Below are experts of layer 4 (counted from 0) of a mixture-of-experts language model. Rows are named router (the router's row for the expert), gate (a neuron's input weights, with its number), up (a neuron's input weights, with its number) and show model dimensions 0-191. Each number is 50 + 15 x the weight over its row's rms, rounded and kept within 0 to 99.
Before each expert's rows: "mostly gets" lists some tokens that are sent to it at least half of the time. This comes from a sample of Wikipedia text that the model never trained on.

# expert 6
mostly gets: " Avenue", " Street", " Railway", " Racing", " Records", " Stadium"
router:69 52 42 38 30 91 47 54 46 46 39 58 49 43 20 98 52 37 43 50 25 76 31 43 41 30 49 35 21 42 30 32 60 55 63 64 69 56 70 37 72 31 41 88 57 55 58 70 60 38 77 43 54 40 63 57 20 44 43 54 43 58 62 35 49 72 76 85 50 37 38 77 48 27 63 33 25 53 72 40 66 62 49 55 58 36 45 46 25 22 65 35 43 47 68 52 26 19 44 51 49 54 36 63 47 36 53 46 59 33 30 59 31 30 25 43 64 43 49 47 28 50 39 61 56 64 75 28 49 64 56 51 15 63 54 49 55 77 20 38 73 56 52 50 44 63 72 77 45 43 73 40 56 49 57 43 37 59 39 54 48 73 44 58 59 56 71 30 25 56 35 59 76 40 54 56 49 44 73 41 42 28 47 27 50 62 58 70 35 32 53 30
gate1:25 65 40 37 34 42 44 60 54 12 52 42 38 64 38 61 65 53 38 53 45 46 57 39 61 62 32 60 27 43 53 31 50 47 66 23 39 56 40 38 72 43 92 63 55 68 45 38 60 47 52 52 55 65 35 41 43 59 48 46 69 26 22 47 45 13 35 27 64 40 58 26 30 65 58 21 52 60 28 57 70 32 54 62 52 78 65 37 32 67 23 30 46 41 29 66 49 41 54 47 41 75 46 53 59 37 47 60 31 28 55 83 97 66 49 74 39 41 47 28 20 67 48 64 72 58 35 46 67 60 40 60 48 45 55 44 52 55 61 57 50 52 60 35 37 69 58 94 40 59 46 69 60 50 41 66 40 53 42 81 39 46 50 67 25 40 44 26 51 13 61 39 46 59 43 39 33 22 17 58 38 46 75 35 67 26 43 40 48 37 68 57
up1:51 58 42 34 63 69 45 71 88 57 58 56 45 45 47 77 70 61 70 54 62 38 50 64 43 42 50 56 50 48 48 35 80 40 59 43 50 46 84 55 64 58 47 62 55 79 43 65 55 63 75 70 70 68 41 54 34 36 52 54 60 43 56 59 44 43 57 80 44 60 51 42 87 37 52 50 35 59 50 72 55 59 44 44 51 62 54 52 58 45 57 28 79 43 35 63 82 53 38 36 51 63 42 41 42 39 63 31 56 63 61 46 57 57 37 60 26 35 22 42 60 48 55 41 28 26 82 29 54 50 92 34 66 75 43 29 47 54 20 68 35 47 54 68 68 32 53 60 47 30 70 63 34 55 43 46 64 44 82 52 49 50 47 38 48 40 42 22 33 42 48 53 47 44 44 57 37 38 33 47 63 51 58 35 62 58 60 45 36 60 50 36
gate2:70 38 53 53 55 54 35 52 56 57 36 60 43 62 72 59 58 44 73 58 44 62 70 37 74 60 38 39 28 40 63 38 51 41 41 34 46 75 52 58 34 41 39 55 18 44 47 25 46 44 75 49 41 26 53 57 37 60 74 62 58 77 53 30 59 63 78 76 39 44 61 53 22 42 71 07 53 69 43 59 44 53 42 59 41 54 74 51 31 26 48 53 28 39 45 60 28 41 19 66 47 55 72 41 37 52 56 37 81 51 68 42 63 67 53 75 62 73 57 76 52 30 73 37 43 64 49 72 31 64 27 44 36 43 11 42 69 29 51 58 76 65 47 40 68 51 53 50 42 56 40 45 42 41 57 47 39 31 63 21 28 29 76 48 33 79 52 72 64 43 28 66 70 45 56 61 32 59 74 61 49 66 85 45 36 65 51 31 58 59 71 48
up2:29 64 82 35 40 35 48 50 45 69 55 40 64 69 46 61 37 47 61 32 37 55 58 42 43 56 47 42 49 55 28 40 51 59 47 33 48 51 51 62 50 41 68 38 76 32 66 59 52 54 40 42 66 73 60 67 94 21 52 45 49 27 65 31 39 39 50 42 39 78 52 61 45 41 60 51 72 52 44 55 46 42 77 67 95 29 37 36 37 48 38 61 71 84 55 56 45 60 49 40 55 38 64 76 73 58 61 60 60 71 62 66 76 60 53 29 59 29 58 46 53 34 60 64 41 63 59 58 85 38 65 53 50 53 44 56 50 10 42 59 43 42 61 64 46 53 50 63 41 20 37 45 23 47 36 47 50 59 75 66 51 59 64 24 59 45 53 49 46 57 59 38 27 38 53 59 61 59 66 53 55 42 62 44 58 28 40 33 70 32 43 37
gate3:60 66 49 57 32 56 34 57 40 53 49 42 71 52 62 54 36 67 09 52 60 66 41 78 33 48 43 33 61 66 46 43 49 29 70 51 55 44 35 50 31 45 42 45 46 66 45 72 58 49 46 51 35 58 61 49 66 44 38 56 36 45 59 36 68 63 40 51 44 32 50 38 50 24 40 43 27 61 61 40 28 57 46 47 45 40 58 38 46 53 56 55 41 68 43 35 69 47 50 64 54 45 46 45 47 50 48 59 48 39 74 61 44 15 61 32 42 38 68 20 39 08 69 53 29 59 58 47 53 37 45 40 48 50 57 59 65 47 63 35 38 48 85 34 58 45 69 53 54 79 58 50 62 50 27 82 16 80 89 14 51 22 53 83 58 26 36 45 33 59 60 49 58 41 47 60 37 87 26 44 68 50 38 37 48 46 53 46 51 61 69 39
up3:59 64 44 77 55 27 45 47 56 55 37 62 55 32 53 45 37 53 87 58 86 84 49 36 61 40 51 44 22 45 46 28 79 44 56 64 53 51 61 65 68 46 24 74 21 45 47 49 54 71 46 37 53 87 13 36 30 88 31 84 38 49 48 63 40 32 51 38 35 58 42 52 50 30 41 55 76 41 47 55 68 38 56 80 37 35 36 57 35 64 52 16 45 57 53 85 61 55 66 29 42 21 48 50 81 24 58 30 52 57 33 35 43 53 41 31 71 53 44 25 53 54 45 66 50 37 37 60 48 39 51 61 47 39 61 49 37 39 74 25 59 49 42 64 38 53 75 44 67 37 68 29 32 40 26 62 62 52 13 72 47 34 79 45 51 62 74 52 75 54 41 54 25 60 59 70 57 38 60 48 58 54 69 33 28 63 33 57 67 66 54 38
gate4:32 42 41 60 59 74 43 45 47 43 56 53 47 56 64 54 57 47 58 49 43 43 46 56 58 44 48 31 45 63 26 37 56 67 77 56 61 40 41 48 34 27 49 37 33 56 58 64 61 44 52 62 56 50 46 45 80 93 85 53 44 68 34 43 49 40 34 41 51 55 45 38 35 37 50 56 66 37 26 71 53 53 35 39 40 56 09 65 68 28 65 67 55 48 74 52 50 75 65 56 36 49 34 44 60 46 30 57 61 45 62 36 59 71 57 53 57 69 54 44 59 32 48 59 68 62 53 32 87 66 62 38 23 54 72 54 59 33 43 36 55 62 20 45 40 44 64 53 52 42 53 67 42 22 50 41 84 27 38 55 45 47 08 58 61 60 53 60 58 29 70 43 68 58 70 69 68 62 50 59 58 27 48 48 17 37 67 47 68 61 54 16
up4:71 38 71 44 76 77 66 77 48 90 50 42 32 64 23 30 50 37 50 57 64 27 46 58 58 28 60 48 56 50 54 70 38 44 54 51 40 56 67 53 69 65 57 60 61 69 64 44 45 62 51 35 79 37 43 38 21 70 36 72 50 63 50 74 42 55 70 41 32 49 66 64 69 68 46 45 56 60 77 68 44 34 61 52 59 69 62 52 51 33 37 52 56 49 51 57 49 65 53 57 55 37 55 49 52 45 57 62 53 67 34 26 40 59 62 35 55 13 78 42 44 45 72 43 27 40 46 90 27 23 38 46 58 50 54 59 63 55 40 42 41 49 35 29 35 39 24 45 44 53 44 30 40 79 93 45 56 65 54 54 53 60 65 49 69 68 55 37 52 50 47 47 34 23 31 33 53 52 38 25 73 51 60 32 30 40 65 27 29 27 57 47
gate5:55 31 50 70 48 36 72 39 55 61 31 71 44 69 65 45 22 49 35 50 58 64 49 65 51 31 58 48 62 35 32 47 44 59 46 47 62 48 60 47 52 61 31 23 65 29 49 58 41 61 45 44 51 73 55 71 25 43 00 47 53 64 58 72 28 54 63 40 55 55 28 31 60 34 66 53 48 76 59 33 43 45 55 70 61 42 69 27 53 79 60 64 33 50 30 51 62 58 64 44 65 40 48 62 74 45 69 42 38 50 53 47 93 41 39 56 32 68 39 51 56 68 36 75 43 34 65 72 70 43 38 57 48 39 33 59 46 56 35 59 39 50 66 76 46 36 56 14 53 42 50 43 30 73 29 50 57 58 71 58 44 31 69 44 30 64 45 53 52 49 41 50 52 35 35 50 64 70 53 61 69 67 48 09 62 70 71 35 56 42 29 66
up5:32 43 36 48 74 38 57 27 72 39 36 52 58 59 49 32 47 57 71 54 97 79 50 64 78 44 37 40 73 46 40 55 57 61 57 55 57 47 46 62 70 58 51 56 66 70 46 40 63 36 52 50 43 49 43 52 42 42 67 53 52 48 23 65 39 70 51 27 27 58 63 63 44 66 33 51 45 85 54 57 54 63 48 58 70 57 72 37 34 44 30 51 68 73 78 68 49 39 68 45 36 51 53 42 53 46 49 49 70 26 67 15 63 36 51 35 67 80 29 60 16 63 42 17 41 43 47 44 43 28 51 45 56 51 44 46 72 78 68 81 47 58 59 36 39 30 35 56 66 59 75 39 69 55 66 33 36 49 51 51 44 62 57 34 52 27 69 80 41 48 45 59 60 31 42 42 43 65 66 66 45 96 48 75 61 54 76 62 67 62 60 58
gate6:67 81 60 60 65 56 23 36 53 89 51 46 72 35 59 49 19 53 42 66 60 56 46 71 67 36 43 53 42 61 14 53 49 58 56 84 45 46 38 51 44 37 54 55 55 30 19 38 37 47 48 30 92 42 54 48 81 79 72 79 52 55 43 19 51 41 76 52 49 34 52 50 39 55 62 54 61 53 57 53 37 44 60 18 12 34 52 24 41 50 48 56 42 47 52 59 47 55 43 43 40 18 41 41 73 07 66 78 69 38 43 68 42 29 49 35 49 60 51 44 41 70 39 35 60 63 75 35 56 60 66 68 67 72 56 56 42 49 65 69 38 47 85 55 54 36 62 55 42 58 74 65 67 30 78 31 56 55 37 37 67 47 66 73 44 69 40 20 46 49 76 48 72 60 52 53 60 36 59 59 67 57 44 65 36 32 35 43 60 33 47 47
up6:38 31 47 44 58 46 68 56 48 42 57 56 00 49 36 44 99 75 58 68 65 62 43 53 49 50 36 36 72 37 50 38 72 59 52 31 59 65 65 65 50 45 44 59 43 24 64 90 44 51 70 23 46 33 65 30 33 52 72 47 58 57 35 64 11 27 57 69 54 54 46 73 54 45 68 45 45 65 52 57 32 57 37 39 39 15 51 54 36 67 35 50 58 42 70 42 55 39 70 60 69 62 47 25 12 45 54 42 63 63 48 29 50 76 46 33 50 66 49 18 52 25 75 50 35 43 34 52 58 39 31 46 20 47 60 62 35 21 69 54 61 63 35 58 24 51 26 64 46 52 22 48 55 59 45 48 73 51 44 64 63 55 54 50 72 45 39 49 48 40 55 23 18 56 34 48 18 57 36 33 47 58 39 40 42 61 52 36 59 31 57 55
gate7:34 46 53 46 79 56 39 47 25 84 29 55 20 46 67 51 39 31 58 65 54 63 54 54 37 26 72 63 32 72 76 46 86 47 11 34 40 52 35 60 29 82 48 59 33 61 50 47 54 42 56 55 57 54 49 55 38 31 41 27 48 73 52 80 59 34 34 43 19 31 55 71 85 32 67 48 52 50 66 70 61 37 32 57 58 49 69 53 55 55 38 49 65 54 49 68 48 31 23 39 50 50 28 36 28 44 48 47 44 41 72 51 45 38 64 49 55 63 66 44 54 42 33 45 52 76 62 48 56 55 45 43 56 50 49 30 48 49 69 64 77 71 52 50 35 42 35 56 39 60 48 62 79 37 66 34 39 53 43 72 45 34 48 34 34 46 16 63 31 43 37 63 44 50 34 26 55 47 33 70 57 62 46 66 30 11 52 75 31 64 54 49
up7:59 34 39 53 66 30 29 43 16 59 49 44 40 36 72 38 38 50 35 41 38 62 41 36 55 71 75 60 31 72 41 46 69 43 48 44 82 59 40 64 58 67 63 52 25 51 64 35 45 33 51 32 68 33 35 57 54 51 75 27 51 65 42 53 43 40 41 53 24 38 32 48 32 56 58 50 59 50 78 58 35 58 32 49 54 42 54 36 56 45 47 44 64 68 45 57 31 48 41 49 40 26 40 69 52 76 47 49 38 62 62 67 59 55 40 56 68 81 61 62 26 35 47 61 43 56 38 49 51 60 60 65 52 59 56 43 27 44 53 69 71 48 51 48 56 23 54 80 66 69 41 53 54 46 54 20 72 43 55 55 03 42 66 27 40 56 66 75 30 52 61 51 56 62 38 44 61 66 29 78 63 64 36 89 45 57 42 50 38 49 37 40
gate8:49 66 37 99 70 82 46 38 70 61 47 61 63 64 56 46 36 35 37 44 62 14 42 46 32 59 50 42 53 46 39 71 52 63 73 57 63 50 34 34 45 42 58 25 60 62 34 89 44 38 73 39 55 23 59 63 54 53 46 45 36 15 52 53 51 54 30 32 55 60 57 58 57 71 48 61 36 66 49 40 39 11 44 34 29 44 38 65 51 63 64 38 42 63 52 35 62 28 52 66 55 40 61 52 48 54 51 51 70 42 50 41 64 61 54 42 41 30 43 17 45 27 58 27 43 67 31 39 22 44 52 41 46 51 40 57 59 52 46 16 38 60 65 64 64 35 55 65 43 67 08 56 74 61 45 51 57 52 55 30 66 77 50 36 67 38 43 37 29 29 60 61 66 29 28 40 48 50 42 56 73 31 35 41 32 49 51 31 09 31 57 30
up8:54 48 65 61 45 48 51 60 55 55 50 51 24 61 34 57 46 69 48 50 41 30 61 47 26 58 56 50 45 54 38 54 53 40 52 61 68 54 36 56 64 43 40 41 30 63 34 56 33 59 80 49 58 37 31 56 58 45 41 47 61 28 48 45 46 33 47 42 28 55 47 65 33 47 39 53 27 80 44 73 23 19 50 07 46 51 42 73 27 70 57 47 45 18 71 24 48 59 24 77 63 35 24 33 91 49 73 68 47 75 46 45 56 56 43 84 49 61 29 59 72 41 47 70 81 77 57 63 46 54 49 53 42 46 78 56 57 68 58 34 51 52 40 53 38 41 54 60 48 39 23 47 50 53 35 65 34 76 36 58 61 38 67 56 47 59 28 00 63 58 29 47 58 64 46 29 26 63 54 41 50 35 69 91 09 55 33 56 38 44 41 41
gate9:48 46 51 47 19 55 42 07 60 64 40 57 56 37 38 56 66 24 42 21 71 58 67 48 58 46 50 32 73 54 75 45 36 32 40 57 47 43 86 48 44 40 54 65 43 70 83 52 38 61 44 63 54 38 51 57 43 27 45 40 33 68 56 61 46 51 44 47 29 69 61 34 43 42 42 40 65 71 33 59 11 31 54 45 79 35 47 51 56 37 22 48 58 63 64 46 26 58 42 55 19 38 22 41 41 29 63 52 38 39 65 22 24 47 69 38 32 39 85 34 53 43 52 59 41 68 22 36 44 53 53 52 40 15 58 45 53 40 12 43 53 42 35 44 45 56 82 32 67 59 65 65 51 40 50 59 39 38 43 50 26 41 50 67 36 55 32 40 52 61 65 31 61 50 32 29 38 54 35 49 62 49 67 59 46 62 25 58 32 40 48 41
up9:18 44 62 42 43 48 76 53 78 55 38 51 27 45 58 32 58 38 30 80 48 88 25 16 50 57 37 43 46 51 56 66 39 47 38 68 63 38 45 63 56 68 65 46 35 12 59 24 36 59 54 42 24 31 41 17 56 71 48 41 40 76 52 66 50 27 51 42 41 36 67 50 46 56 41 84 34 19 78 60 48 56 61 54 55 26 62 61 46 54 31 67 63 80 40 38 64 60 52 49 34 28 40 41 61 63 49 52 90 69 37 75 43 34 39 57 34 47 48 33 37 45 66 27 47 65 57 58 68 60 67 78 46 59 43 47 49 65 60 37 32 74 45 37 64 52 64 44 56 48 61 51 51 63 46 59 55 66 58 44 61 46 78 45 40 48 56 48 52 53 72 44 45 54 66 51 65 35 44 53 23 53 71 63 50 68 40 00 59 43 56 78
gate10:57 30 82 60 58 55 21 50 53 55 45 60 52 40 32 40 41 33 52 27 48 33 46 59 60 34 50 44 72 35 56 33 28 54 49 51 49 43 65 61 51 53 44 45 66 57 32 68 31 37 62 55 44 85 58 48 57 26 40 68 60 31 51 52 20 63 66 49 48 52 54 48 65 43 44 33 28 28 73 63 53 63 68 69 40 57 65 48 36 54 64 47 47 35 48 79 45 46 46 51 86 37 30 42 46 74 86 41 39 43 33 45 59 25 44 57 41 47 38 73 54 54 72 31 35 51 74 41 66 51 35 57 48 53 43 37 48 85 66 50 69 41 44 50 61 51 54 45 78 58 72 49 59 29 41 47 50 48 59 57 43 53 51 54 40 26 65 41 31 45 60 48 47 48 56 53 41 43 65 27 54 54 60 56 48 77 51 44 70 22 70 47
up10:55 56 58 40 72 62 51 72 53 32 61 48 72 56 42 55 56 46 36 45 53 58 34 85 71 61 64 43 62 56 63 42 58 54 21 67 37 47 61 55 51 73 46 70 57 52 46 49 35 45 54 46 46 43 35 49 35 31 49 68 62 23 49 28 28 24 54 50 49 46 61 26 34 40 42 35 39 35 52 78 45 44 53 51 51 33 45 43 08 70 51 47 47 56 58 37 23 55 42 62 56 33 43 66 63 58 36 35 53 50 42 32 42 35 32 74 41 60 61 52 35 29 47 43 49 90 55 30 27 67 80 63 54 63 80 05 69 72 67 79 33 18 55 41 47 71 42 31 63 29 67 52 50 30 50 29 71 29 60 73 29 53 51 72 25 35 32 58 33 64 42 44 64 32 72 74 43 22 56 57 42 69 64 70 57 31 44 45 73 40 31 51
gate11:91 69 70 50 42 24 83 59 41 71 45 51 63 38 65 82 44 31 59 64 42 58 48 47 46 31 72 42 60 57 68 56 44 48 88 59 34 48 40 65 57 44 66 65 31 42 53 41 40 47 61 52 68 48 41 57 52 63 41 49 47 59 18 59 68 63 63 83 48 71 47 57 28 47 61 41 60 36 35 47 61 56 68 39 57 45 67 64 48 44 53 47 46 48 39 28 24 56 63 74 29 53 30 56 48 41 44 53 81 43 61 29 80 50 43 31 41 49 86 33 67 56 57 90 50 68 51 36 44 47 53 32 62 70 34 52 47 51 33 20 59 35 39 36 27 50 62 21 57 56 55 44 56 35 42 27 66 23 23 95 28 61 57 57 52 33 42 52 32 35 26 24 31 63 41 51 42 43 71 57 44 52 32 25 47 64 82 37 53 49 48 61
up11:56 54 55 38 54 53 47 59 57 17 42 43 59 29 49 42 65 42 62 62 58 73 65 55 58 68 57 52 46 82 35 34 42 73 34 69 58 44 73 71 49 78 20 63 25 51 46 38 37 71 46 39 24 57 77 75 50 41 58 40 61 26 44 56 27 47 34 59 51 51 31 43 69 66 46 32 45 71 34 57 46 46 54 51 53 78 53 42 55 35 49 17 54 71 26 37 46 83 86 52 39 49 43 54 44 50 59 36 68 37 50 34 62 53 45 35 63 67 52 35 58 45 63 40 83 60 72 58 28 67 73 57 62 68 58 59 39 45 26 78 48 43 47 59 60 25 61 70 58 46 45 55 40 33 35 60 56 31 66 48 27 59 32 41 50 54 72 40 44 60 65 68 54 38 21 27 45 56 42 39 45 43 55 21 35 50 34 48 93 55 41 50
gate12:38 52 53 45 82 30 43 48 48 49 29 69 64 36 50 42 39 41 21 55 46 60 49 31 47 51 67 29 51 56 37 77 49 41 55 51 72 57 60 30 74 51 18 20 69 86 50 42 60 51 31 60 62 54 43 53 69 49 29 29 40 47 47 55 48 93 56 57 24 55 69 85 31 60 56 45 18 64 56 67 64 64 75 55 54 39 42 54 71 55 41 49 67 41 38 24 43 41 27 41 54 46 46 43 57 49 65 58 82 61 70 37 72 68 21 53 79 52 46 26 49 16 39 55 30 67 23 56 39 60 54 46 73 62 46 48 44 45 46 55 46 36 50 53 41 22 66 40 50 56 49 66 48 28 34 65 27 36 49 64 46 41 60 59 41 35 63 62 34 71 72 55 50 44 45 76 31 52 46 24 53 61 36 15 30 89 43 65 62 20 54 74
up12:51 66 65 49 25 71 53 65 46 59 37 53 21 48 35 40 67 77 30 61 57 27 60 74 55 64 64 73 54 53 66 64 55 63 44 61 30 39 61 63 47 45 53 57 71 28 29 38 66 65 52 38 55 63 54 74 46 40 57 42 50 38 57 30 29 18 43 75 40 26 41 67 56 35 40 58 43 41 47 38 34 56 44 42 78 19 47 48 39 69 33 62 42 55 53 30 54 37 40 17 05 62 54 53 07 51 64 58 40 76 60 48 58 62 42 54 61 33 36 60 67 53 53 51 35 64 59 29 37 48 56 40 73 60 67 49 48 51 55 58 50 44 84 33 42 50 33 66 43 63 38 50 58 37 80 31 36 48 44 83 29 52 40 63 68 54 69 36 58 39 42 65 44 16 30 38 49 60 61 56 29 66 47 58 19 35 40 44 66 42 39 42
gate13:49 68 41 29 69 65 48 54 44 53 72 40 61 72 25 60 36 49 52 44 47 50 26 43 70 54 65 30 79 46 57 52 45 54 57 44 60 44 35 50 49 57 31 54 49 67 29 47 49 67 39 42 50 32 55 36 36 60 61 52 31 55 59 14 47 44 19 41 78 58 37 54 46 50 46 50 45 53 66 37 33 38 31 58 49 48 24 53 62 68 70 54 45 51 66 26 31 57 71 64 55 68 34 37 84 23 88 56 61 52 56 94 37 43 43 50 55 46 49 30 32 42 59 54 45 69 44 50 54 42 81 48 52 87 37 51 46 43 35 47 55 86 49 56 38 44 50 45 51 16 55 43 55 55 26 47 46 47 44 66 58 57 56 63 43 43 35 22 54 62 08 34 56 48 41 38 21 47 48 47 63 54 42 38 51 60 56 36 49 45 23 63
up13:50 65 52 46 40 53 55 19 54 31 49 63 51 61 62 55 60 41 56 44 40 53 42 62 36 42 38 59 64 43 05 58 21 50 43 52 50 49 31 57 72 70 38 41 49 60 80 40 36 58 45 51 57 46 39 55 61 67 57 24 48 66 49 56 55 52 07 51 43 81 43 56 41 72 31 87 70 36 52 52 66 27 30 55 40 29 63 05 58 66 48 33 37 33 48 71 59 59 36 42 56 58 47 09 56 57 67 50 36 37 42 46 37 57 35 44 28 76 46 70 41 12 22 38 75 39 62 56 59 69 51 44 35 67 80 41 47 70 83 75 61 47 41 30 51 45 43 28 46 58 47 48 49 41 36 28 53 51 50 60 32 51 59 47 40 67 41 77 42 23 53 40 55 70 41 60 41 54 76 22 55 44 81 41 28 38 15 36 12 30 73 40
gate14:49 75 49 80 53 38 38 72 38 38 25 48 54 29 51 40 39 32 38 51 43 26 37 94 33 28 11 78 57 55 56 62 37 49 46 44 44 43 38 67 45 30 36 40 51 58 34 64 54 44 37 45 58 80 65 51 61 29 41 55 55 60 72 47 58 34 25 59 60 43 66 51 57 54 37 51 46 30 39 43 38 28 84 45 39 43 25 61 40 19 21 55 63 55 19 66 49 29 61 71 64 60 55 54 45 69 45 47 79 57 26 61 50 38 60 81 54 42 54 56 48 27 54 21 30 36 28 40 49 63 43 31 67 52 55 61 99 47 54 37 50 43 59 53 53 73 50 52 35 22 57 43 76 44 69 65 35 58 83 43 54 40 65 77 37 33 38 33 45 38 44 42 77 35 27 44 30 33 58 52 32 52 33 30 36 63 29 46 69 31 36 62
up14:57 38 37 48 53 52 85 16 48 71 33 57 81 48 52 82 45 48 70 41 56 57 34 49 50 46 73 48 30 27 72 46 88 43 34 21 46 33 47 48 49 51 55 57 51 58 70 34 62 56 54 33 51 41 36 51 43 42 72 50 46 51 40 50 46 47 92 87 76 48 66 36 50 36 54 33 47 64 78 35 54 49 22 62 60 55 48 65 34 37 48 64 43 49 65 20 65 34 45 36 51 52 61 36 63 34 43 61 22 50 58 72 44 43 23 40 26 69 62 45 33 61 69 57 38 67 62 42 54 28 52 85 52 34 59 41 18 57 63 43 38 37 73 64 59 62 59 47 47 52 68 53 05 64 45 45 67 53 40 45 47 39 61 20 71 54 74 59 68 51 45 55 25 59 64 70 39 40 55 54 56 44 34 80 49 63 32 37 45 47 60 34
gate15:48 59 49 28 73 71 52 64 36 40 83 39 63 67 26 37 57 47 51 46 57 50 49 62 55 45 49 30 67 35 43 27 39 45 35 18 24 64 58 44 57 56 30 57 41 54 55 62 42 22 50 67 41 84 54 58 62 46 46 74 48 35 40 27 64 25 37 61 54 59 21 53 45 73 64 49 62 71 42 42 66 75 60 40 66 56 68 49 51 36 51 40 44 54 45 49 38 68 39 65 63 23 39 44 30 42 15 68 47 22 63 41 70 51 39 53 33 59 51 66 59 65 66 38 69 53 38 36 38 34 59 36 48 51 49 48 63 39 58 44 52 52 54 30 43 56 40 47 52 57 53 46 23 40 54 65 36 51 48 44 47 66 82 54 50 61 55 27 56 68 79 57 40 58 73 56 43 49 55 24 69 48 15 50 67 48 45 22 53 28 51 60
up15:64 66 33 36 63 42 42 62 38 12 74 62 43 53 77 62 66 59 72 42 62 45 56 49 40 39 59 57 35 14 52 58 52 63 55 70 51 53 49 70 44 60 54 60 33 65 56 54 58 33 52 59 59 61 30 68 63 60 44 42 28 26 32 62 64 53 42 30 71 46 32 56 57 59 45 65 33 57 53 61 66 53 54 23 80 51 61 74 49 67 41 32 35 43 63 74 47 70 67 25 58 45 45 50 42 33 42 24 76 52 33 64 67 47 48 43 18 47 36 39 40 50 30 61 69 43 60 53 30 51 50 64 44 59 60 59 58 55 46 51 41 31 38 29 44 40 18 56 63 21 50 87 53 41 66 58 56 51 74 44 49 53 71 58 43 46 40 30 49 49 53 34 54 52 77 63 49 27 50 41 62 40 49 58 60 53 56 34 56 48 30 61
gate16:72 50 37 65 45 49 62 32 69 37 40 43 40 58 77 34 48 39 59 57 45 53 58 46 62 59 51 52 47 38 80 44 55 63 49 75 37 29 47 66 49 44 23 51 67 39 47 51 47 43 46 55 50 82 42 41 41 48 45 55 57 49 57 33 54 66 53 48 59 43 47 38 57 35 48 39 44 38 64 55 50 53 68 36 60 67 46 53 57 56 64 42 99 34 79 48 40 31 70 36 55 39 61 43 71 42 46 72 78 28 30 78 38 61 24 24 50 52 64 29 58 68 72 58 43 50 71 40 49 51 67 45 62 63 31 56 28 50 47 42 56 69 46 27 36 38 48 44 49 39 60 59 56 32 44 52 48 50 23 57 68 71 41 55 55 47 46 61 28 46 19 75 59 46 59 67 66 34 60 65 52 40 52 42 57 78 27 23 61 83 33 60
up16:57 45 70 32 37 51 28 41 59 35 67 32 34 52 28 47 69 31 60 84 46 59 54 45 66 43 46 77 61 51 48 65 24 52 53 41 64 53 72 56 84 36 70 51 36 37 48 36 64 74 47 54 49 55 50 36 57 45 49 60 66 65 23 62 31 63 22 45 18 61 40 57 41 50 49 33 49 46 52 56 66 74 37 46 50 57 39 51 52 53 63 35 71 36 36 67 57 45 56 51 56 43 41 40 50 37 99 53 48 25 46 51 63 45 43 38 76 40 29 60 56 33 24 48 50 43 53 51 51 35 32 47 39 27 52 59 52 46 54 57 55 36 51 50 50 28 58 55 34 63 72 68 86 44 72 61 42 57 25 62 38 33 59 72 42 49 36 45 52 40 69 55 22 33 20 26 41 48 34 25 68 35 64 25 51 54 61 45 61 31 66 50
gate17:57 38 49 49 41 50 83 94 26 28 59 72 42 37 46 70 59 42 58 63 68 47 69 43 41 27 68 73 27 53 63 64 43 59 63 41 49 37 67 64 76 61 41 65 43 35 37 40 32 58 61 58 56 62 62 38 43 47 35 39 50 73 24 25 83 37 45 56 47 36 39 44 35 53 84 27 35 59 34 52 26 22 58 51 67 40 68 69 17 63 30 86 91 39 66 44 33 60 48 46 32 52 96 35 42 59 51 75 12 58 32 57 59 28 62 36 56 55 76 61 62 51 35 41 57 46 58 35 43 58 65 52 58 36 53 46 60 61 50 55 58 53 35 37 58 64 59 46 27 62 45 59 45 66 56 29 54 78 46 66 49 50 65 68 61 31 43 46 43 42 39 42 44 24 62 75 69 53 58 48 55 62 57 49 60 18 63 51 47 49 53 46
up17:25 43 58 66 36 57 28 57 56 55 62 25 54 47 73 45 62 42 60 22 62 50 25 29 12 42 22 65 42 45 71 56 53 69 54 23 22 55 83 41 51 48 69 73 42 28 51 35 17 51 45 25 46 78 44 68 62 36 36 84 31 41 27 58 50 44 15 83 58 55 77 70 64 64 50 76 47 41 64 41 32 41 67 53 30 69 59 35 62 36 51 42 37 47 45 69 43 52 21 73 68 51 74 55 53 28 46 60 43 86 50 23 66 45 44 13 60 47 58 53 32 47 41 26 62 64 68 18 42 60 49 32 44 47 65 35 30 57 36 29 63 24 49 61 53 50 59 68 89 53 51 66 28 57 61 77 62 54 60 67 49 59 28 58 59 31 45 48 79 37 70 47 60 32 43 52 65 38 72 69 49 49 47 42 87 47 48 92 38 44 69 52
gate18:49 41 59 50 87 81 45 61 58 35 64 62 47 30 38 39 57 48 57 34 41 28 45 50 42 72 57 16 60 34 51 65 63 56 44 57 26 48 51 58 37 37 42 51 48 47 19 55 33 45 58 40 47 51 40 53 56 55 53 60 53 56 88 48 13 39 67 49 54 37 50 43 40 55 42 43 46 39 50 55 61 44 43 64 30 69 51 33 43 48 53 40 46 13 53 32 55 38 51 55 60 65 80 69 52 43 51 26 37 38 80 68 31 45 38 54 48 54 40 67 49 55 57 44 42 54 40 38 36 33 60 62 58 70 31 56 39 42 17 49 48 55 23 46 50 71 54 52 24 45 27 42 43 51 29 42 69 69 35 33 34 56 54 33 47 44 42 45 46 52 62 39 35 27 58 29 47 11 35 50 19 41 43 31 48 60 68 69 48 98 72 59
up18:49 50 75 36 17 32 23 41 51 37 69 55 37 60 59 54 56 63 55 35 36 75 33 18 38 50 55 56 66 50 47 43 61 34 58 19 39 40 50 48 54 61 46 61 69 38 52 43 45 48 48 52 36 23 49 73 47 66 44 62 52 45 60 68 42 69 40 67 69 39 48 59 33 44 55 38 44 50 38 33 78 60 66 56 57 52 69 42 38 20 60 48 33 54 63 87 66 31 34 61 70 59 28 77 57 44 54 53 51 43 53 43 56 46 50 75 31 13 33 46 40 81 38 51 62 26 54 68 41 32 67 66 38 82 79 69 29 32 46 51 51 42 75 70 53 50 56 23 47 47 37 37 53 43 70 69 56 67 53 33 31 69 53 38 87 63 57 40 32 49 20 37 38 55 71 34 37 57 43 56 46 48 59 37 33 72 35 47 41 37 60 47